config = dict(
    n_layer=8,
    d_model=192,
    experts_per_token=2,
    d_expert=144,
    d_shared_expert=0,
    router_score='softmax',
    balance_bias=False,
    init_std_router=0.0324,
    tie_embeddings=True,
    optimizer='adamw',
    beta1=0.9,
    batch_tokens=131072,
    train_tokens=840100000,
    steps=6410,
)
Below are experts of layer 4 (counted from 0) of a mixture-of-experts language model. Rows are named router (the router's row for the expert), gate (a neuron's input weights, with its number), up (a neuron's input weights, with its number), down (a neuron's output weights, with its number) and show model dimensions 0-191. Each number is 128 + 32 x the weight over its row's rms, rounded and kept within 0 to 255. Numbers have three digits each.
After each expert's rows: a language model's description of what the expert responds to. This comes from a sample of Wikipedia text that the model never trained on.

# expert 57
router:151193117083152124111106151151106147185127104086151122113117123089131098093075092177110129135210130160144131062097229135089140074092126130144082088143166118173128124041122138189139077159105167169154130163138093128171162136120119102151142127068127095128056095113103131146114113114154118137102165103179119101094107129155145106099156121121153127118158115160127082118143152096111125188171130176100162168169127136155146103144173089099135127127147106100150020096115132082132087178105160075141133118098117108133041107134154151120157148191110159136078097127144106175109148163131179111
gate0:100113132174155113151143096095143088127135152162096120111117124202087124144115127100150126157164141124128120157073141111085087083141169088094133141105152124078131107139108141154141192117146095159080132150174117120112048164117202159194178143125084077147197157086150144135149144065161117142124079106130100171061152053127128106140135171114132132161190076120124119117123086154131159131156083123071120164146116084064106061146142156095088137106096122100138136118138141168147171119115090135117138176188119074159179087106174178131094069160139044100144106148094157119162112133155119121
up0:104132174104092164138141120077168124119120137096101153035074163115142141153157136181165085146080076149130067130110111120090104140137132142166119129135103165129146125166136189015133099136093101137087165163119160071120173121144140120126129153123118100121150194092073144127191120125142090084073160126148171168101126121149099101087112151160174106148069105107164186018066173116150104196128122134178098143124112135124137162111147129119160081094165153060160099154185108108112200132073137126126133082106121146135190127114107159133132121128130133137157127106111125121130125158114153150
down0:120078111088112141126103084125076134089142144218112124199088132098131130131093100110116148109145149142134129085144122080081151162122095177079147135143141136081123152144096148078132107093180106091143138181164164137154139129210123157128169092111153167183139115199124119118111110119098141172116108156087180102158077114093076138183155110116089146140151116079134109154155078168168181170151147112065109073142113129153152129057124106090111168115098183162131083127113147166138137111131101165095160053174140136130157148139126064149121141163174110091138185163085177132115116089154196140
It responds to: Second or later words in names of organizations, events, places and titles, such as Racing, Records, Hospital, Revenue, Series.

# expert 63
router:093083157113094116090172117157072113140125146040094160110068090122123095110180156131112111147073088155124093155185094104162126133129089090131114114086058117171083157128137095082099168126168090132071153141135136122123130119141177099111204160120048066145134162141168107116156177129156138188151135169160107127146108145120119160067124099093133158151072071150154137108118171127104155092158152157158128133186165143104139142112136084131143107078183126143067169165150106153090143100089167168102101108099091110144140150151115180142126089102125102066160114181188176088131108156142098125
gate0:130138141211120113114136107180136111142123148096071104195146173126162180105167110155165130111169067125082151138118134097154123141163154128153124136138156093111161137182152163132146175161107187094145048122132127153149151173109143114073146169179137112157151124122110112150142100162097140107140154107079163165134121128130192188125094102226085123114151117085108155096171113121112097108113123095124105130159094097176160187244105192105167124109121134144125162159138134125189153158083126114145138151168124171144107142172131111123111148133195155137162063129123135085184139119121142045
up0:112059142109126175126117134127138121131116133154130157156081055160101119109045162131069085141121179145130122168130133099110000122122146154131123147133112199154107117101174073117046176112103160146125181152059125170127142133125088142170100092103083111116143117099135106147136138152143147130098086122135129092123114097165146125153105119111122071121118183190162095100120118120200129146083098087084156191136105165077109081123074092136026117168128092159152123149125161136113103098144138149119104139061113100127106126168136086116137166149068138138117111095126118111148168088096115159
down0:154177080115103152121088136132106089135076109134156100142104118149085144118073169139226128158084116103105147079136150166117089146087100102099165115134103141153134106090118094125170133164103203118116119080084096162131142122064141160166121124163110123137076139101149118098051137175124095133174127162112083063155075106110188127122077121147120086198113195151153107153104106099163162142105153181137115156109100123135175168160130131154117118134096153144121148088182086098134146159187119178138083122135147100147121101104160100131181147128077153115172106108054048186155170102137138155
It responds to: Small numbers in tables and statistics, often between pipes or semicolons, such as 0, 3, 12, and percentage digits.

# expert 52
router:120088103119121090104074163087128138159096155108125151087172117115077086106089114152075161093155193169121133082224068115171154130148139123136076110093074077178191138072156160114128129157105122143166184116111118125169170153142132178134158138118103089082155134110116059146080127163162124126115158139166137132063154124146106120062172062162107152158104104132145079140142178081109149144165120166091167104123136126138148116108156070133160094104174094081141135140131087093067128101092155170104139160123103093110116100122138153152110132155122158135111112091157145090073168144213110160
gate0:185158125092133110105139132184107136097143113089152093180116210202142099111085150093165182155121117088100117165130167113129160128103100143128174187127166122139123168149140116173117121127158148116154092158126155210150082130128095140166137122114181121147121081133084104118144181121115064125129075125136154123140106106107093135145139099090095114105151076174104127122140117180112187149150165119178125157130080181158078159124043092163136135138083158126165152019156140114135149093101155106091118150102158125119094194112107124064136120137133132069152105091143087222164126092132112142
up0:136122167111156099159101138150076094102128123173108126148096149152176106096060198128109132152109096110139082182117133109135143123106151230095119140138166128109160162157127159190117076178169102139191106083165125193155083115082131110131135177093178161142124103133107092136091166137131107140133145137094170112112128067154122129121074123099144118189156089155127108155195112117151161189136147156142177094119118138096111117150119092138183182186140196145177202116102130158123166127150102127110048124083157132143147089169192116105132103144176134061108161154126107127157149096143122164
down0:136156176066100128146146148137124108086117095094155136103101123197118152200096133114065121119134156130119132132100134090074110142149152194095177112115128124116119167126132133143103078136188131159184136055140096099168189092093130142149112135079086099119140095104040150136147117139137156174105111155146125134086144123178105125183076144152139096181161149115050154188095141107120081157081128126145115130124138111102082143129102107069135135195136093151145202109175159125226068160147083112130128146123133104086096105129101155139123128107082101178144126093095203151111130126164162107
It responds to: Standalone numbers and Roman numerals in references, scores, rounds and addresses, e.g. Parts 1, 4th Round, III, Boulevard.

# expert 35
router:157136087040119121132174134133151202151135132168152167097113136107109122104095114107135118107153198188109119070137037177149108132211135106126060082109069169139047157123099107144157135149075124158097120172126150098146110146148126154068134141130179131140160153167174120118141145098129122170107095138154104190163171161131092105099156165127155154098044127130204132145155109120100121110141134135105144112169113172081138103103134123107114112127150142125139154133152193148162122126072092153202056132135096121133206118123116095117129103134133064149159123134145201131117148137118132097
gate0:146174182129154155121042155130178109085174165091092096128149132107201160135139142100187120162106066139114116159140147155130102153111155094145114156159154150152151159122152111112122111169121120082158129094114128080092078103120139107117089138179098167145119118096175125110100172136126132114126126118115214102167160142114114131177123086156085123092116165108107134147091141141132137124172171139063133106174151122109104156072124168070156115135110078140173074128115153146117093114125206101117154123124166181106117225112183117073124173082155136037083065087131095096157150089108126144
up0:116182147148125145133121145116101073152129158060076163153157128090137152148152112153147073107148145169094107150149145141058124095111213105067079121122100152123173135135141064125094069075208151135046124119146145111130152167169143109167089098106128114108101173107129129151151071122127168096183089104138163099197135089091156126107165108138127130140148187117115181059113155131131134162132119115138106119158106128111134158103147129139056089109162117141138082109094093129167153144096115184103129069124149162170068155066108159123174084070071122116123100090137115143106143129194133087
down0:191135146124082147129140102107102119174126148093195116139085130104144124134062100219090134180204097097042136130122138077131159130143117159095132079129171093155112161100153102162142114125100164075111120124173102114141108134135123105145132112108106116175128136156117154111114134150121171161107130126154083093143111132183116154138109124155149081142148146120095140105082120108140113187218092158127162162156085193103118128187186133023109122129151109045145135120153156130116079111148146098106149091172081069122107134142164113115132180175097176075099186100116127136146109162157143085
It responds to: First words of compound place names, mostly compass words and New, as in North Carolina, New South Wales, South Africa.

# expert 50
router:110142112092148138116137162108114116152146132170146212120103145084094140161059129099087154082156147137095141129223000161126133131160081129088149125123110173118100112110150205070147167151078145138134128132116089097119112154105161161142113124134132125116163154171151096133130158116129122174121097113144135152138104148101116103055150165124122105122122110148165130130152146078161141111194128211192131118142146114116192122135114131170114080098161125185157209136134073109164151088143116156157146181100117086108204104115133122115094098078152117136103147145116191105105155147129134196
gate0:138068122148111139154079128140116095119126220166169137122078140129117062123139143201152064101081099143144158181114170129146109149169132136167119090123126141136165240133147128145096172114131109192104122103141123140113133123079131106140092098097156075091114173104126172151145162164118156123156126109074102144073172139075172056146059147201131099083097148140160101052098120132162100131123138143119155174158146133151091089061158092107172170156142093126113123159122156081140158119158151127134138109081189135123121114127164113096139129143135131124132134078123129119046107176074140120
up0:127104153103160098181168111158137145139142147130149128084151113120158168123158096164107159157110128195101075179120124095148102128049203086096116081122116126138096065052135110140161105127154095134122059106159155033197121127160121096214152129174124131117119118112131126129120074074163157080085145132141143093117102183203140136140168127154139170050134107158113148109155103130128042110136148105142103122175136157104133160175151145137129114130127144148084130120115126112140152149077082145104083157142198122132125115118124157128093160130119119128076163141126116115107137035201108147
down0:130152120180157080150127130023172134213104141118086125180106117121136126110107197130097119148107140122112053151096151158151127119130171196193105133134141084133159128091179148153174159109127133095078152053125131165169159148128178108075085095144109140159105174172145145120141173133170138091115118133135142136086145118154139183068129136124179064097097108120090155166119099101080106161142142139149108081183148155103129204132106153109116153090145131070104113106040120128090180173124180127125115102117143090103162113120101092155131120114112218139131121089129125152148125095137122126
It responds to: Standalone space tokens, often in tables of statistics or vote results and between words in lists, plus tennis scores.

# expert 44
router:128101146152084131182189055137214107099160131154155120162122088082132132110189130159180095183148129140105088207117159095147139182145126132129072141171138146151168124106141159103177157112155141196055122124097110076140116097121126113133204149111143106150131138153142186110136121090144136142154110107125134127148080125103117148203105168185116130048123078097125175080117080131094138137090088118147108204100068084132148140119108163133138090135112124179074152189128085177169122130131146118099165120131144141106072143143120127077191146125115094091166126144131161143145143126077110124
gate0:122106125117093124156135062105140170066133099131147184118152105118109104122102166133119130096123142127150153117140117177175151111145126125130123111190132093133156185032166142129128134117072132151149104157178129153207092138218120119118134175153148153093034136103109127129055119121130135113106130127120121124088115115104080185140126138116100185123156101147131104113208180121173098138132182144090137158101069162169165115113102139124169081123138118124129122157146113114176158157123157074142146132128136069058159082144101130150150139206062155172102175120182088130121181060139097130
up0:086162168176140158123110192127093092215120132087160088135145170136166147149128106086131119144150119110132155097135146070065103116129131107084150210049137091123121129229104129096130102122125152076098132075057109123089183120096084107118129075087106098136223108145095161139080089103098159148167165144145118137182180125153160138104099159111174128187093157077111123152111106175139130152141099112159152114143124145136120207137109137086100186160136096112117093133089152124113118112165106150118152089163094195175113164112149099122161117091165124147144102153115133136108152140137164116
down0:145146128153120085099157116156110123184113118191167145144085151123137149106164139125154099097120096127120145106129175098084123123137078154111190169156134154160137109119164136110141137151076164112044109120172149135136084113099058116113131107142176082169155111144110127173005092125071071139145162120163146090141097107096105135181162159090157086109123108104129157158114141194131098058150138090122130157090098121142084177191104154055077138101100052101096171155084103132098126215124082122130159130136126134100134114089126098181153161122151134157102120162120146159128181092125126112
It responds to: Pipe characters and line breaks that open or close rows in markdown tables of sports, election and gene data.

# expert 2
router:097100168171131154102145099115065187139124103094113116141134120147120116188143161134101150155123121015171109107142082154119107155181080151088131153105095104127126131154140106127174144153128078103149104119166170136135145116093139164112092128148129055121164134133127120086109094081133174098138107093104074118121191185065148157118144131137106171108116140106081101154140147153122089104086139113042088160145169118136114173161148138141093031168155138071073193117154187143136111070162092130083099118092091142114117122139142117104082111104142087064174109120072142164181141107097116124
gate0:127100159105143096133113165094090136171155110132094083119160126119108100142128051085090140162172130152095171115085136107085114120097114132089163074127135128131160156101164134125108139118128229098170084121174103096112148119118158128145119202204098132138092098085152228112164101093126141120224149118121159151116141137128088084147175210181159068132113139126143098085104120161131142152151131101151143130170136127114177167141101216087144099159106117128129113116130138070114128126175070127136159122149132085174166142130183123164105151137080090192095191137109132135158147107136120146
up0:124148141134087112118137136149041116095127122132156141090145083115078177130068175101147104098155110104116201087084118161140135130243143083128154134126136113110128153178109120131111115108120115243108090117190142127207094136144174139123089169077148090092134119134143129144156153128142142090142099119126116140101194160158122128176130098110201153131041127160136078113164109088144125145084113174124147162107148092120193131054104117106113143133221152151094105115139170126115173101137121136120166125119107138094124130066122109087132104168121163093116123126176157108146188123127129137
down0:114152185130111068106138175109036162126144150141121107120160138186123143198104167139161128104122082087088130112095069106030108108140110140119111102157137074131111144152148072124110122091170115140150088165150149125144139128099115106153099115129228090164110093178142102138142109086166132168181147123158114192228131101147087129141146070170127150112039110118102145162116124112130087165085093170087116163121172123089159158159123112119117115104156133110116153111145186194107098139172061130084135115167167116117085109165124125109099112138136112094120153125067115141151142118171115131
It responds to: Determiner-like words before plural nouns, mainly other, two, such, many, both, same, several, as in "all other cheetahs".

# expert 13
router:109111093132125144122134148079201146146120124180162185075069072115043050097125117181130169145139150153160130130149047190112103152120159125125164149122108177118038158137094143115158133088142130148122151103104140097118087113146131202114089146188100132074109123183137139160189126150193156117097109133163087152140100071128077152107137145114152103139093152116172156120180123099132122080107154157161138134132139119132140144129086081102105142110112086120131203140152130122130165138099075156195135156101158100166087087133132168106087076111166139125118151159184181110101117129172153159
gate0:118120176154245145157097088136160166078171094142109136120188119203112177195080110100125093149116142151108127139150165135124099094120112090102116147183193149127200084127149151164099146123086143116107079082077150089097113158075096061156173134054138115165174153129121132122081134114108126121116129112168117105133111090159103153193080144082160149209099155113117106102088134145180108105111147117107148150104144101097144144131102087166123110120119123146152136105123124097137149108101136169075126163173147178209131176119155135152148172118103128172105084140066119145137145091145126159
up0:092065077109166132140093148148096152123137199117175094144157124176146109128139129084129127106165116186138124107111164119119138075140124128092131091114155163045159118114111107156172118148123089132148103134140084121122096113098162104148099135121148122122142119103097146204143130120115223091077092154129119129157227095151118119101141180111106153181138172167148063120123064110138115095085112114132124120159119094126181136129087072112077163171144024102115124107099124175146124174130107140117139135129159109197137115092080102137145148136138101150096084100046133104152189098080129193
down0:120085133136089130162137131081109063098133126244102177070194109165158148135131206109110147045175105074152127146150092100171118145136132141130051105120114142131183108124131156151098176156139071155132108069118136090124177143135113123085164159110108150160142130076084125142127169155092174151121110153096141186152195116123071145131102136142137159129104108109109146120073189127150141122131115176115112102138140090168162156109159105133095128152199158159196165142154142164125140129118158202049109087144121148115190139094120158132099090095130152076135139131143131097110102140134109125
It responds to: Commas, periods and pipes in sports tables, race results and grid references, plus words like place, Ford, Motorsports, MPC and pm.

# expert 6
router:134068129165091082079146144063089182114144131088098101055123140120111141138144114111105063137111129131156132098170088091156133106085159160117120126162143116115105102167093069082105097060106106175163123189135112137091083134147156063080152146133076131132180127113025151173153125123151139090071183129096101132140156130112122144180118136179129162138101076073096163143064147093165135097113105105084112129178149183123098146092107132149120120138114177146142119144141111155101129212145125144109041098152140149099101110184124068142119079107135141146128155113096166098080120124132103100
gate0:160175165137118149150071185171173094140149158171145116160108152180167141120126135145161126084155077104113141123097159103136038152155141115124111168079151143117115127097139101112132122146070084125141071070075178116081115097128144123101138112086068145093114155131102055097107146067129137107166095138074118096095181157066138143113084177178122104145145141132105160105156094104048127132139170180137131119154152097132067124157141170104141166101145136160147119169124179080135102114110093126140141142168082117097192119075170084078141168153128155118076100073104114188173111131139135171
up0:122106119124111137147117139125112124098163184092098148049093101137092058127175088033115165111132118169174158154140149152148115108072153108129111108175098152094156163092156110097104153091177116152127169108140123086152130101095189090115162143130139140096087092161146111138143078129120164135127110156088104144155118185138158123042134116160074148111127124152097133121101160157156064097141187176139118146164121072117140081109109172187088141144132108107136145138116136083121126115143103068097093086092078095078098054125120132161139142079190133093133044145182154146085148186088141130
down0:132201136128183111107118117136108102141183168151138120090126148158123176101145096148120161131152077149078112124158123155137069105134151130115137113138079153121152102160116076114134116162127135113157146046114123124149147159172118088141146116161139152067124093106074126121101125130123088133162096107111129124152112106074123156056147097107118136132167119167160135138160124099148165054111114103087092119036150120176198093152090165108079149144111120094180172168167117140135096189152130182048103170120126135118054174165092165137095059108162118099182069154169137151101130137048139169
It responds to: Digit chunks and score ranges in the middle of numbers in tables and infoboxes, such as –19, 48, 0,000, elevations and coordinates.

# expert 38
router:135117127140092127128113162110139136118151123154086166099095080079099090134130118117169133102089132089121129141186061145173143232130075138154254125093112161176133138111124164126144124193139140146104089093109191129106100104078130132100109088167172080139125119127125112147152122136104136144101217113106138096100088105079127150141192130144129096127056115106125132108139139122159179099106089148103157153137128101111150141121137134149124114089153186197125224119139131153155151117170085151119096105158094151062181130091107116167083094120136141100104108174099160104113136094180099184
gate0:122154145124095139106067117149121079093088129087081092107107083145103158184095153078155061141146104107108071155142141179159163143142099132126131146094125125095148119132088134133126100152163126112036087099059102171123137073108161156141105132042181095161087063149136119091220104126084155116129130114140128155142117104097136089136099148151123123176137110086131195156156092116124143179173130116145149088137085153101139150157128079138123139125169124080109149103136157124150154160124126126183155165130146103161125157075148202135142073068131074061164079106095138121149135210112127139
up0:097179106069124139168128099159149127099140161124119097153127157116180116123187136097131139147124123171094194098117103113127139148031129094100130064149124088104120035138095143162107086130130138067095092177091111098153170120153087140165158112167085115114150080117127180152132225068154148105082111139147198097084125113142111085044139101135140165083161123165111167146078114139156106093150108114117095157110131108090129070147159198158128097145105126104110118151106094141097125202118156125074136144159187117155106093184163183141092125118142120120120159148142115098157146095143135116
down0:108108108141112130114159142050106087071166083159094114125134111136130146156151141082121121103145151085182128135142159108043119130141125120142104136110109225145183092188167176118111076135148132139131151163190172146102115093187105163178099192127125137125129112141132097140180106156129108060147129126138051141135084149108115149174142139056130155151171093067140144101120125185098085118161132120153198179122140172102166146182137117148130177145085139178179159140083173110139114089068090118152165166105133116133102100201096119102095141157166136128083070130138148138104127107102132123
It responds to: Mostly the articles a and an, also no, any, another, very, after verbs or prepositions before noun phrases.

# expert 24
router:144119137178118167156109092104130084144140036086088139100118163138117137184100077083122156097116130109131103167144173072071143096109185099181103130139113150075149141137141162120128159085144086106120141188140152151188144129077080175131181162162149142157119139150135194133094086131131106106123100159142080146087110110197122102128140212204148118121149110106111126160115106139102111078178073123154115107090121111139098110128125093098130142086105150111168138142089115054137117120122162139150120151126146166155111152093141188180141089101207147148183183119141116154136120077047114088
gate0:188156155139157150108104113107081070068125075122140105093146137158119121102138125181099109103187147086100141206168169160200157152121162069114119166120172116098100156131124121134152132158085094071116088149147172121144175136117121083132124148151070131116140124081165110139081119140115101034098125113040152072138118062098156153164143144143097180126163161135096138110146155118181151119172115128110111110151136143121167136095175159065132149155118128132105151165140097068064076093150128079112100146108104133133070185149163220143102181151141125115133102118107122147110166158131132110
up0:123121214170206116109131140107127088110143114078103093139084117214149118155107068142092125118150114061102112126131121103114100103087154089116079071132155107083112142164098158146180084141158167138100132157105167135109098166142125092108109113180105095145162083151179143122106148147115124076133100132091117144148108107116105146103105129116195092061101126124142159147154193110144117099130116168157076149163106182182186122176100124095162134164154150172123131106131118127138126183121206112167100109126091120149066182118153147165097167090169099137189107125076128127127206091150183105
down0:134168156110096197128159158144096152106163112091093085115177134120093126124131109139127148124184132139106147125089071162187119115129127163188118092131085135120141100092148154139111121110149147140101133107139144112137069107110110127092117134146175090139117087159158125155207110112160121095169179148106152069129124090165163125140112122091168084089122064190133065104134137066181159179125129111057093097132038149101133090096063255157115066121103162144143106129120116096145179161157161125150139124116143099116140102136098100151160127150122128115130163064104185140133103161072099130
It responds to: Word-internal pieces after a few letters, like ist, act, ear, ator, tic, ub, in Magistrates, Contact, Endearment.

# expert 1
router:117106107167192130122100137075119132096112104123136084164166161135130108185119124095160125146096131142071110189078111121080144150105139156145134081143139091093132097162134129123067135144136139126125069117155185145122099078117101094111159089147125111190169167155183152186131159108092097147143113183154143110109136106181066167165069197105145098100111067074068131125081167150115083158078125103172104149087165117107173106187070112109128088109120098135107129070093102165117138108141100102133128131130136147087113180172113191108177133125144100160184166152098118080158171076125132075
gate0:146152123040158120158097197110182155134145139147174167113127095118195122091161101127217125135051110145127115092120135117123104156116136136139104123077122141147140174071203111128175098198127087102143099131097075152180149092079112109132088085144141111107115161168107144115096173120120144112118112117136096077149156110121114073170163138138090165093082157122138050120100165121146087170131121175136145154133092164130186170143128089162119134077180219142136083193129149129099115150079155127127129137107140100148106124166130134127176110120082106066154126094094092131099140103151166177
up0:110080148151133089142114152146075126113084145120139147108107054132157128109115083089146138129070106179108150142076129119141111136068140135181115116155144110019122129131141123100127184052085155110144092147103102101095133172066151087088117110156206078152127102144113098097099062101112120129148095142109090169196107126133125141114171095142159100053117169112152095165191118124097120136097159160164155147104079123100099170109103077076069131106114063114093165122108147125151134145140140140116149060104102144073166131070130170164130172165067112123135140133097114099107144121155181148
down0:125086124160132097141128159145116128150135151128156123162110108111038146172111141154107090091129139120108061064091117138170145144137087118176152119088088091173076062133161087094108062134123155196124112123063085125163072144165054136162133203133144151102107143136113132151082133156152121110134141121119111155142146076091132097110128130175153113149158112162062082119167131156143101088166132159070139098097170092110110108096168135129143129127161159090083089154107100121148198155173081124189113108124148170161132182088199163145122135113126104166106088094178185136108136118094061113
It responds to: Middle syllable pieces inside longer words, often after prefixes like con-, pro-, re-, such as vin in convinced, min in contaminated, uff in handcuffed.

# expert 39
router:139137092141087069199108120118145150087119150085160081141150191131132108167132112141128104148135144143106138124088180170171121170132130106127058110112124100168150146102118129139075098157164133093184090060164111168142136126116110154147116121106205132095046097095080118087105066103121148118146168100107132126086138107078147111153121197169072151108168168129159063141122154112140149120175174122143138150064106142157147102159162116111199124171119131170169050129133082101148124119134159086048176184111165114113080113173122150153139184189124132138114118119148092145123176159146131117
gate0:126143118176122184144141048147153139133133103161180101107112069126134101125127172114107145125105154170146132124183084120162131131148160147185111133152071089118101138136125142108090126161111147136116120105151121143110147155197127127161101144138133137164084129160177176141083164120161093095167103177139115115080099139104059160126131147192197103179109142131169075124077145166094180120113160186165157173120181077081159174157150140070153113144112136107119144127184113108187143210151082146176143129176134101049184140085112114092140096151097169104163180128119187109085110154146128115
up0:121115112054137109120091160131120156133116191132110172146157156160068140142208086160159121122147111086104113117098187121110127104133079087098133179096176181117136145146111094136154096099130135130156134121098068131141080115089120132120169103146103117134178089148087091095169125126092150135130143114099131214140135077133189076148132119095052142079103177091089111118134146077159115085123109116106104099115124185113132099118130131130120135128121106156131088138095138089090135032073178119076092139140139126200092123165139128196171143126171097138052094135139095177122163065165093102
down0:123135174090132152102141109120094138087134132109180107123131103122156160074139134118118156115113122144153153055130175127074074161081159124122240123167130125078129096072099144126117131104107112145120164127142132143083131158149145129136140119121138104068129132108108175137109177151028115173122100146093132086130164152159129114130131081139094185085154145147068115116117138122097081177157104115134082142169112161140107145041177127113176072132141147164108157113052165164108133128143108162144121085100129141188224103109120131103090174135082206101121150101104089099112116159081096072
It responds to: Line breaks ending list items, headings, table rows and paragraphs, often before a dash, table pipe or section heading.

# expert 45
router:138096160172218092071070134123146141089135128146110066162119150189144155125115083118123139102130145116100108134126138134122145200097097128117100113126138128176166124164154137141110085146134122109147167110101103152148128183178182077151180158162184135111122128081128146103143137108135138061076105133115139111121118149192163155177136194091108122122159164133176121130075104135151149187122195129050156103144121132149090165073062176125063138103157136101090079168133200115181134148118157177020139142120124149132152134083162107113110157108148140070150128125123117118136074102108131123
gate0:163121148186130075157067123180116101085129175087158119122123166121125119103161140129140166181131074109134140084120140075144132119154072129088142165173094131124110110154099124101090104087135127101094081163131146113162084136112083127142086089082107098196126122098036108117115154097056102120134172105107089085147126087114123112114068119168178209175121088164098095167155126112160083142162154160153115089045157136092107136192195105111129150130122112143091103116146121117165156160069106125158141175116140104109095148094164161126208102089114133084175083146134125135141136107180129108
up0:106164094153105215050205199087117147162175079151131106159148061146134111109085131128119058118113151157145134184121125238114087131095181078168103092064151131086111120088146110100170130196108141150173136100123102157080165096145153088111143141182143150085103154134156144112121100146126160142123105157157120162164151144135112135116156123096113086054122152118152149097089131176095142084092090118112122133164115185158166117091074119156140120128145116107162125142110109142075086083171140114110129096133093127143135122169075135119111182169075178153117142085150102137130122149101139147
down0:099158125143135175097165102192121124116166129113118141100131144111134174068097148161118119110087098125091134172137106111158065133119205172110053105094106139123113136158148111049172094119087137140166128054120115081117142087112107150082131113110158074140092138110138105124112131121127099132079122162115155062151169117064152133069088087129128124073126160110102154135092133160135114158136127153153128170103106173173199100107145132135116126112147073062132058138096126136085122197110094128036125125129060111099141159107172134126099128112085115150120131126150070180143088139069175061
It responds to: Periods ending sentences, including years with a full stop such as 2006., plus abbreviation dots like v. and r.

# expert 30
router:114169126124160125136142064103118164107141135176094185107122124129119129112128137125104110095175137192127114080119081124180121157140144129149045126165112180146083128142132187130140208104142144173126140108063134057115093113092117170071091163137142141100091101129163134067168149164148166152114159117168148125139165134142081139102122101104149117098064098104116119101167095100134108141153060165188128155201159118177136130079140145155120122126104100116149181167154082135144141091170132214196144117154174111106214098145113088097068079139117114119124118135130168166069096121152145145
gate1:092180107131110112195130106198072108131100190133126115186108120192117117170172173130141073174133108131144153137130152097118150112182086108097135141197129165138109106178161098117158120109126115099112057132110120149108089069068086154170134106146101124135135160204139106089138136099075200118157076099116071134124174091100157132103111099118130117154167120102123136125141085158128134190075097147117079077134077149044090120086102130101123140155129129129130117125116134203091141122138084109114125101147099147091118197096144096111150160127125195084175138125191078089124095149128126121
up1:083123150150122178112161130157092173159128121137140152133121118121170101092143130066141049181090085158158168150145101079082111122121147162121125145088162177148143107164077122133075139109115159139179066126123097195090146105172143121132130179112132131183154156131060152169092135100119132113135087112161131169184112096163139201221106099073124155095136167158095081132093102130185135148129143183119092153102150079158097118162117160110100121130136068141176077123114145128136145132138102129057161098114087131182135115177131123107110083129127142175145048180100166111152129105110094074
down1:099203134146124165193142174130136133135116158019135110129121120141116155126129128147100129153145125097137119134126146109152133202091127191079168107126135149130163149145101108114120150148157088153121147070109091113149088142147126143141156149102150129177115141162179114149112140110183171163126082099094160122170132127167146160068136153103172136065130126082088111111120146166169174163078094141129193145060080136165062112037102079106153172183106130079133092169160107110141163177064092122125116109134109091103087137157148152144131142120134116133166194141171024126139117114135157128
It responds to: Semicolons, often joined to digits or quotes, ending infobox values and separating data lists, such as ChEMBL IDs; also line-initial =.

# expert 54
router:116159110105117125060066078126081134146137081067164075154115072123052125104152067122107151112127141150086145134141130145176145051164106137154223131134136111125090136044108101175112088118068122125146097099147097178178158116097098170135066125131070133095033155118116134148059121173181099111124177120146162075106115185144152126089122138092121152120112166136150140137167142138141165134100151152054153097143134163140091108173134140117108125166121162092162108148148123083151118127126119130117139163105117094164073077134090144102108164186110174137128132138152103141096123151146176136
gate0:161089153102167127175133174142146104121097113107106137149166135198110159101080118119146168174133115102168188153138132109115182151101132107170129179119237104153172133136126130142095071166095168139117150113129131159092102142144104085098156131112182120123146166121137126122147142119034111084156138075103102159141136104111107156093118126066071103150126150184080126097087128155116079108114175175077123127163086108192109094127124080120119142098087113081092108098053065120118181144125154121119129057056157130133108185134133133151129085082106152111162077085116101141116163165105141091
up0:117095061096116130131067120150168088110101095117144131156104147104164157145131108148182081113152115050126169048117148116139130127098113116058166111123122122106152136120144111115148110104106072181142161129141124156165133183123132122214099123139106127106105077094212150151096106096170120106112098172127168154100107164156135135178101137145100156111042117083127082123124076105120122133129097175189134128106101123128138087127120038120090133204101073097191096124119096204064095082174127151155129132119095077086115142139163139128131104139156119151131107097116179127119151078179123158
down0:150123110098160087122092118122094114147126110148114187132103104135127158117101121097187128079114130147179119162121124128091188136155125093114123082083140134112115125166099129122129145177113136130164108079141168125148075088074115118117116109167097116167107173135096152080089113183163150122108152142083130070146106152136109083149105188176070049114113180170130093184132099158150185185131165093069140027174193134147171140130100177161060075121126115132104165159112163151127138142118164152198158191101095143152122109094171151119207100136154103183149116139137156135107101129105143158
It responds to: Nouns heading technical or descriptive compounds after a modifier, like system, receptor, engine, band, efficiency, building, prices.

# expert 18
router:121109088114074185119177195117138107068086119146131196082138140119117155144089114184124123144089165141158149095122075133178140191123154146137104071087097122055134157186107180158158176136198138108127144106094151095141130124111181070099152121174120130092127113085077128133156155176167149116097078113128141130133115140091123157205074080130088099120128142143116115120184181150103146105148075096121144143153138132131140123075146121136058143170136141087140110134137139065110096090108114129137149212131150100125199148152090138182115117116151140096146167122108170075129189122129129067
gate0:135185096152116127141160158162106123129169144104119170160130104166171182097144104171108115082152130112139016113121157153118080090159125079115159119111115162111167090127131098095132155169153133119096112084095120111162053169125165096151136128140125095102084130187168137079184155130149090116137092175134079104118139144113163115139118209119111182164120125126146092128100101068112147169088129099193081084162118091064150149123130126103145125083168173112108158085122159144119097099080176163123136129125030186094104122140126160095132096198096109060135153113121130122104164107159100090
up0:103129165065100142125153088173131143119114070064085088144110162086097225128087103149126163182077154181091046116131116176140171148109144080183099139149106163153108122115120133131117119130133161158122117112142109149112102156146145151054145173108123150120147125149109180198149081120128113146200159094080122157178135139123060141142081107112082130141159126113145191157150150144118129164145186115115120127106117140153076143160133145160182066124069113110102121164154107140140128110112172101160098126150085163198119145120067113149100123126123121174172105090172124111163124166170056087
down0:125161134104145070160104192117131128171149145192124170118126070142127140123171086137120101087121121133101094105153109091097145189075103164125164123118156156128138162134173111102137112131088125098165117164125115162145070201116149113158113131152131184194120175180218149111136115074155131100112072133155098209116132150101124194152134132146141133142089166142119139158105098148149107211147077184126147100093105100137141119184118109109150168153089109094063155151131147118170196147103129115180154109141123133139142091050137093191117116133149115131095150125153039101073174108128114147
It responds to: Prepositions after verbs or nouns in running prose, mostly on and at, also under, out, off, near, upon.